config = dict(
    experts_per_token=4,
    router_score='softmax',
    norm='rmsnorm',
    positions='rope',
    rope_fraction=1.0,
    tie_word_embeddings=False,
    parallel_block=False,
    optimizer='muon_variant',
    lr_mult_o=0.923,
    beta1=0.95,
    decay_fraction=0.705,
    decay_shape='pow',
)
Below are experts of layer 3 (counted from 0) of a mixture-of-experts language model. Rows are named router (the router's row for the expert), gate (a neuron's input weights, with its number), up (a neuron's input weights, with its number) and show model dimensions 160-191. Each number is 128 + 24 x the weight over its row's rms, rounded and kept within 0 to 255. Numbers have three digits each.
After each expert's rows: a language model's description of what the expert responds to. This comes from a sample of Wikipedia text that the model never trained on.

# expert 23
router:133133136169170131176146142145102135133138130124120148103155100090155123156113152157176122131096
gate0:107178156117147132096147162120132137159128114122161064127107125153165088118116162135170128103126
up0:133137113152214149136109165180121128148169117183136077127115170086158062199163112135137091117139
gate1:098150061143123118134103153166099092112152124150139170131126134122142116131126142135129159117124
up1:171117111106123123110145111152113116126134136125144101168214129146090148129107110118121102185097
gate2:084109128110139150136142144132141131091146107065106143111097166124119138137106131124130117159162
up2:129137159092104120125110153126139115090138125145116132109146074101158145126126139077143169121151
gate3:077144119118164072166121127125102157119131135103127127116114113127174104128136113134121112122128
up3:119155120145131132099125119124159188137133103134105177086173141111112065166122124094096120117106
gate4:160175160124152142137157121106100077086107137143170154128100098111115123159116128140190159119120
up4:144171137166112131126154112136127103069166115151124108088122081108118101118144121134093145098096
gate5:106155133125140146144154112123149163137130114149134126132125092139109140160128110148133145112126
up5:122129108138115105168107128094142128116142191114137107141162151083140097117135129144109112144124
gate6:095128114129152122159153111150177178120126150148125161107121083132133111105121094111116083116100
up6:100141159123102071119124138146136091121141169167133089144111137184098117154180084124117136136152
gate7:133133113135145132140113112119135121139133123136132156133147145143124199127142105097150130124139
up7:147163110160146093129156117162161156143105120146137165126148127128104139157128131103144142154149
gate8:103134139149138145109131164129144113116175113121119077144115128158125111168124073150123094137117
up8:129068146161133111142098140138087123153098108135156129106131096096165140140129175146068112123133
gate9:118097124161161112124156128106143134129124132167126102170123097162107122101099102123119161079099
up9:112131104173176125071143143159076104162115126126083102210150091160122121101136115124149140077150
It responds to: Word-internal pieces and endings like ed, d, ated, man in names and rare words: N-ed, hon-ed, de-reg-ulation, Mor-al-ity.

# expert 58
router:115117151143114108121141093101078143096166150119145146122143162108159094098168141122100157140140
gate0:121126134105109135131148155118123118118128160138139158088114101133138177129140108141139152137136
up0:134204128113157174139092119083148165123151157100159135143133125131121127124128097103106132142132
gate1:139143139157179154111155114152134109142120120097147105138132113134132121149142116135138148157140
up1:120134109134129138153114107185148196139133165107109148115099105136123111121127144132116140109079
gate2:098125170156129165158139159141108130133141101148127129134148150124084108145118143122112093131176
up2:167115112131097138088113108146153120132123110107138143152167144128175143127136169121148124135141
gate3:096132148115161136137139139114138134108103142111152152148168121114084126150131105137143099082113
up3:132136094129128116132123161159152089136108125166123132117087119147163132130132127118141125082174
gate4:135150123137145133094139150114135113117128101137179105099129132175113131106127096113120071138150
up4:146145112143097108159132115146150123148097164117061149134148154108147158136115151111125154136085
gate5:094150110124148106103152154189136146131135139109130133121161082139089120148165102132121129096133
up5:087160129133180124129127148164100130114161129137151136123165090167136108109166086115130135131124
gate6:095124133118084132148134135116101121147149156179130194088119152116138109122156101112112106080131
up6:160127108106114136138102118135103140106121121100109106115140076121148165141134110128170136132129
gate7:133154111128138130101190099184179151136120151136143161165144130121120123147183129119172163114134
up7:172141124129140111118126142146120096138145125100143093132101134150129139143162111169136132107143
gate8:098105158098157131154096090153131136130126078089147080127136141154098137156153114135118115125121
up8:120151085124120104118127131148116083140126099139107162126120098100146097139088104128150109144144
gate9:137108141126145121127116136134094092134148154153186144107123090133108145127170111125161136107164
up9:135154118155121136117166128094154169133099134072088093146099118082107121141106126132108118134109
It responds to: Past-tense career verbs after a subject or was in biographies, such as born, played, founded, attended, composed and served.

# expert 6
router:129114127118157177130107124127143181127144123125128151161127087155129131106159135099108118139113
gate0:116137117169163092134106139153109099098141122119118109100142147172125152121127138115112088173122
up0:138127135149161078123136184141090134105107109094112120121154135139170154105131115145119086172103
gate1:129088138146107151131137145131134100150113126123149111142160127130148126162192129143147123135153
up1:097100107092173154155126167162107113118081121146153110086157152140157110116156142089139143151134
gate2:178113131125147164125161116141077138115135153134129118061136165096103132122147120112091111107163
up2:099135149118108177123173115158095172095154127137109117101105144130114145126124126089101114128128
gate3:115133117152187131117138101159175106099149134145178099130159145113101117124153139151141118129116
up3:108135131176108128139136106163148140141136140124130120137154127102085096138122148107141129145129
gate4:111150087126175159118163112123173185154145118115130160123177132110128135137106094102138105142144
up4:126117159147089161122151121116130137107170128166131101110122109118120147160139108136125107126116
gate5:109115141113147148111140135136123125129097120117093154136114112161144150105152076147137145125123
up5:132123159163113149098125149144107144098088096137105131153102121151126132096136116106130133117111
gate6:116125121147109146130135124118121113153126154086136078074089167131126157105143143141162096131131
up6:118134187167126116124121123129125156117118129181167149180120135163123137111170130145094158146148
gate7:089180150144144148136077103127165164130153128118136122123096128124130112114175081137114087110106
up7:071092159132135110180125104150134162123099087141128092152120137153138123137160147175165125095113
gate8:169136104109150092117187135111161122129126150095176126145153153124103079103153122134082135126142
up8:138124139091147121129118135134099128099110091162115124107108091115141143127119195090121140140110
gate9:104126138120131122105153109128159120128140105138137102155110132134178129144170143139107093130119
up9:171107116106099165087099135140140143128122090153149122133130175096127082129136147110123147140120
It responds to: Table pipes and words in college and pro sports season pages, such as NCAA, yards, basketball, Stat, Loss.

# expert 39
router:086102109151113139174140134097143116153150126108129125114104147132137109050171104128130107101119
gate0:121128094127154166122151089093151179147139137129176124111104109084106144164135162147119121089121
up0:102115152138155105146038094097136083107178127138105130086152146121146159128178108119121144077113
gate1:110085162125179125135118116109130083136131075156122092130158099137167098134158128140170116136157
up1:172084128096127135116129101146082138139121147120127157153104138164114180112108100124093118160118
gate2:113105154112146117110121120138119158154130147182124107105174146114152146121122123099165138100118
up2:132115112126159105109113157113141140107139118112092103147097134162116098113101104171122137154126
gate3:190112134139140102190112130074124121136155145137161091144124112129098082116130168139119162081153
up3:130096111121153147179126132138115106173109164139135132126158141121102131160112103129108095130085
gate4:148131119123091099100157083112106136137103119163135123122080117122138157120143091112112137150108
up4:138139100169148151116125074140099154177123134127144104124131111156152106145127134169100145139130
gate5:108100141142132142161150110143120149172142115137150105132098137115102146121141138137163113162124
up5:155118109087135188101138094158163118125125078104122129134134114124174116095111173163136128097142
gate6:142136165136123091142150074129117137139133091146143122127087125086134133126140101163109123136115
up6:141153129157141163090133145133094131129128119138132115152116137141145138094139068152103099113165
gate7:083153118115133122142125079138119142111112114140124100044130181124116110118158100173146129122131
up7:149119120144129138100135105140121139123111158174105142109127144131115116162138135138160097137174
gate8:112121125117091081111113163087104148092155100116152100136126151092092107121137115186168118122159
up8:143139145090145161092136145157134156132156134154124151071120143105151118150131150130130111105148
gate9:081124131125137132140140125077156123108115117147127131132100155117126139132118109139139167106134
up9:105157176112140155154103134127136118112195095115105147143151144145160155073115120122083135106107
It responds to: Early pieces of surnames, place names and model numbers after a capital or hyphen, such as S-can-lan, McC-lu-re, St John-stone.

# expert 57
router:111119145125107135146150136092090115088147104092107124120126145129128140180112104150122125093164
gate0:154169137132137106132150143129118102113145114122187120088147100134130136091139118101114139120071
up0:154142127139108104119152144123135093131103125119175095122153132143167132081120126122062128118090
gate1:135140132122144122108138133104144129113100122151112147182179104134132115123125125142135116153131
up1:174157187135140168139122106095093157155056109137173143115147139125100125137192163124121110142130
gate2:116165087144137117073112140078147094115132085135095119072162136137152114120123132129113121114170
up2:094175093152141128107149146132122059117166082148089085102116127140146126100091106142129091118172
gate3:121124169111137171135170082095119139092092118121096144126115168107165103153104137136135083082126
up3:143147095158173121100140083126139110096099156166148153150084152157120134113130129134129104153125
gate4:117109171118115173113069114119121088141182133111061149144143124122120135133121124140172116114122
up4:120104135086146157091116152128104083145113128157180090145116142126123141127071092126143136112121
gate5:112142125136113133106114123140134119167124125118121107117112130141134141121140116166167154127180
up5:115086117115156124166158152119131136117113154162122141153154122109133117143133095074144102126096
gate6:165158101169132161123117125127114127122100151144124112121112135086061103127113147141163180118134
up6:140165108166111163161137132156189116158110137110088083091064158153101156180104096130134135090119
gate7:087101133096164109155106077163137107112096176133139164106118101124104153122176127172165155150123
up7:086107168123095121148114106120118102152105143107109175094132118141122155118132145153173127165119
gate8:150129108084158131156137113161070108100106164078132123107127095121135142136132159129104151138131
up8:140111128177108127124162147142146165115131145119158111177113143156138097141144171126109130122138
gate9:173107112132113167136155123110108072149098088108115082142167141125132141138133104090144142127160
up9:148121170143141116093153124123126099134100117116134139107106111160108142150149171072180166113138
It responds to: Was, he, his and career verbs in biographies of athletes and officials, such as was released, died, born, Date of birth.

# expert 45
router:103125134137110128136091132065107119143128122120126135138140160124137124123143154188098124141142
gate0:088147100144118069133114087080147112076103161121129138134150165150136151112188172088084116104124
up0:128137159100146162121127171113124095134121133164126120144106099106108118142128089156180117140158
gate1:146126098149122158163115097150118155162139111115132110182150135123145163136117120116104162155159
up1:105128145135093120135138130138117130096155154138101159121118109150078131121148154098122097143107
gate2:112138134133119097093128086087149124138139129094123098124097142130144134105134088138130152109079
up2:108088092161146120122082063128128085111143134057123100137089137136149119143104119142112143127125
gate3:125102146089114151132142093096132107069168141125160096140163125122129132160113155104138170094108
up3:157114147109127141151101125106133105061157146146175112133128132157139133127132146107118109120134
gate4:088156125097109145123137138143160139158136102127166142115124150172129088137158079128156123161156
up4:114103179129129142080114143111099114120098132119137145135108115132131125096094116086153145124116
gate5:145132135122136147076160173156149152150094118155129072118110154093126119168155118158126109146135
up5:128081133122128122166098140075060107125128172103098141169141114156151131125159098146158133103160
gate6:116107096101136115135128116129142126144131121118165074136149137101143131126117154123176138154091
up6:122115117129170107150155090153131118117132112131124109138089157165113147116109102097171131150135
gate7:124145105122169098108143158125142112107142178108138133111089116159137124078136145127120085135141
up7:138160137121185133131140122130104130127194151135073122143108123124067131130103170171091106134171
gate8:158143141133101173161124176127123151155171134136105146133109140076117130114168098134161117124133
up8:099124158124114176140102071155100131122153093109145080124171089152143124099144092115127134112118
gate9:167167158163110131124143142079120107127140113108133143149146117101134093153123119111181093140146
up9:185087169156148121126133135158102145136133117141153129140177158140149155165140114139138126113087
It responds to: Stem pieces inside derived words after prefixes like dis, con, re, en, such as dispro-port-ionate, con-den-sed, en-tic-ed.

# expert 46
router:154161115145138108148141118127121148094154153102133160140153159146110131181107129129143152138158
gate0:099154057120102149148129107106185150110094127146153136162065151142116135125153130145154161096140
up0:136064149099144083131176113141125097155170113113097139140188150124144125146116092149122148189144
gate1:142113121151148114145169113151143148113116089135125125121114149126124143126147130117110143097161
up1:122111163159108127142120110166180109157161147099136153133095096134121130161137120160135152136126
gate2:157155103126174104122145150142131156140145124117102112131153164125156138174109121102160093113143
up2:145150122143129071130162127177140154128161163137159124106225169155132102152155128125130065124155
gate3:188126138120117141153164101146141185127134149152166166163152114139158139095129140129158132138154
up3:120130149177118137055100137085165085121102117113112080095132135140122101138132167127111165155105
gate4:145099122123111130139132110119101123110106147123125182134152152151146067125124129140121161125112
up4:136131142065152157144121145136115142138147157157125158148090131110065204144175127131162126153158
gate5:121119133145163153124149120117141144131163153099128145091148148150127140188172101109166102130110
up5:153134121158080129107157160145115132094170166104113152125180139149130114110108152124153099133126
gate6:131082107118179141072138106166101080138188079128100123173121081153123142147160137118117123146154
up6:120129098125172125156150113137157101117157084143102136134142101168123128124167121101102116191170
gate7:136168115099137089113166083131132146095131147104114155112095163153128134123159135130144135125142
up7:131172097114133126133094137124177149119132152126110109115125157134146109093146087152156147131125
gate8:127161099117127111083112148121158144151096152087155113106133129106105147118148144172132143124172
up8:115129165060163146155109153129120132137149160104115130102169133154132120176085136074120106134144
gate9:154161105122118127129177121116101149135143157110132120104144128148121145159146152107118156101144
up9:154127145124160119116121165147100128122138118122072143152113135094106119124103174110119163135126
It responds to: Past participles after was or is, such as known as and written by, plus Indian and South Asian names like Singh and Rajasthan.

# expert 60
router:094162150166158139129097094157140090124178143171102134132097125123130116143122132162149161105123
gate0:129128155111067111122173138145088136118149106120130122133139137140170134147126154142101150148131
up0:112147123119102115175150136179158167154130108106160093142135167145121071161138127140128137100149
gate1:119191172155119150154168143143118166143155110105099106139090148139167119143193185118142174147116
up1:172076084125133102123120115112140117097117151160167174102164137144079155131080090124104106122171
gate2:138118101105115136138144094151161145137138151103111169139150138103140151141150147074069077148122
up2:142127103112149163125145107156157145115168104095085139122121134134119153133148133107073098132129
gate3:119151113169080135089147159121127150128108129114112106156082132091119128093149109150091135121089
up3:124115156108132166139137144116183158134103126149122108134125132115139135138147123117093111048126
gate4:130133173113133093137155084140097161120133095130144121154088130119132126144137107146173124126115
up4:092138099110141151128125157071116120118121100156134144126124143094119111063121150083152117133120
gate5:143132146131113143099089110125125113157113147123205132134122105160083105117102166085127131163123
up5:129088079193122107156138133110133119109148126131102134151162129101133116137122097148155128128129
gate6:155113093116128106134135133128133126116119173140144137116138116147158128114137128113147127117083
up6:070152126080122138126166124127192122105111128113134141122129178096152151152168105165145114114122
gate7:099144138187100128117088108121108210115130109133156141118110128113101117098101136138110143165166
up7:145151133194112132128105124148104184147137133118182170123114128094095111096083153145129119133136
gate8:119146107150137122106135134089086126174101071149115164161136146125171096105134111161112149126132
up8:176152131118099128070108112151113098124148108132121116126128120147141151158111092110160134141119
gate9:114100138139156136134153112078137136131130164123149103092104147110142114127135122165098085112153
up9:134154132104083100117113100164157107149156104137126113133097094150108141113109123094152146161107
It responds to: Structural tokens in infoboxes, lists and headings: is after a list entry's subject, field labels like Coordinates, Spouse, Starring, and dashes.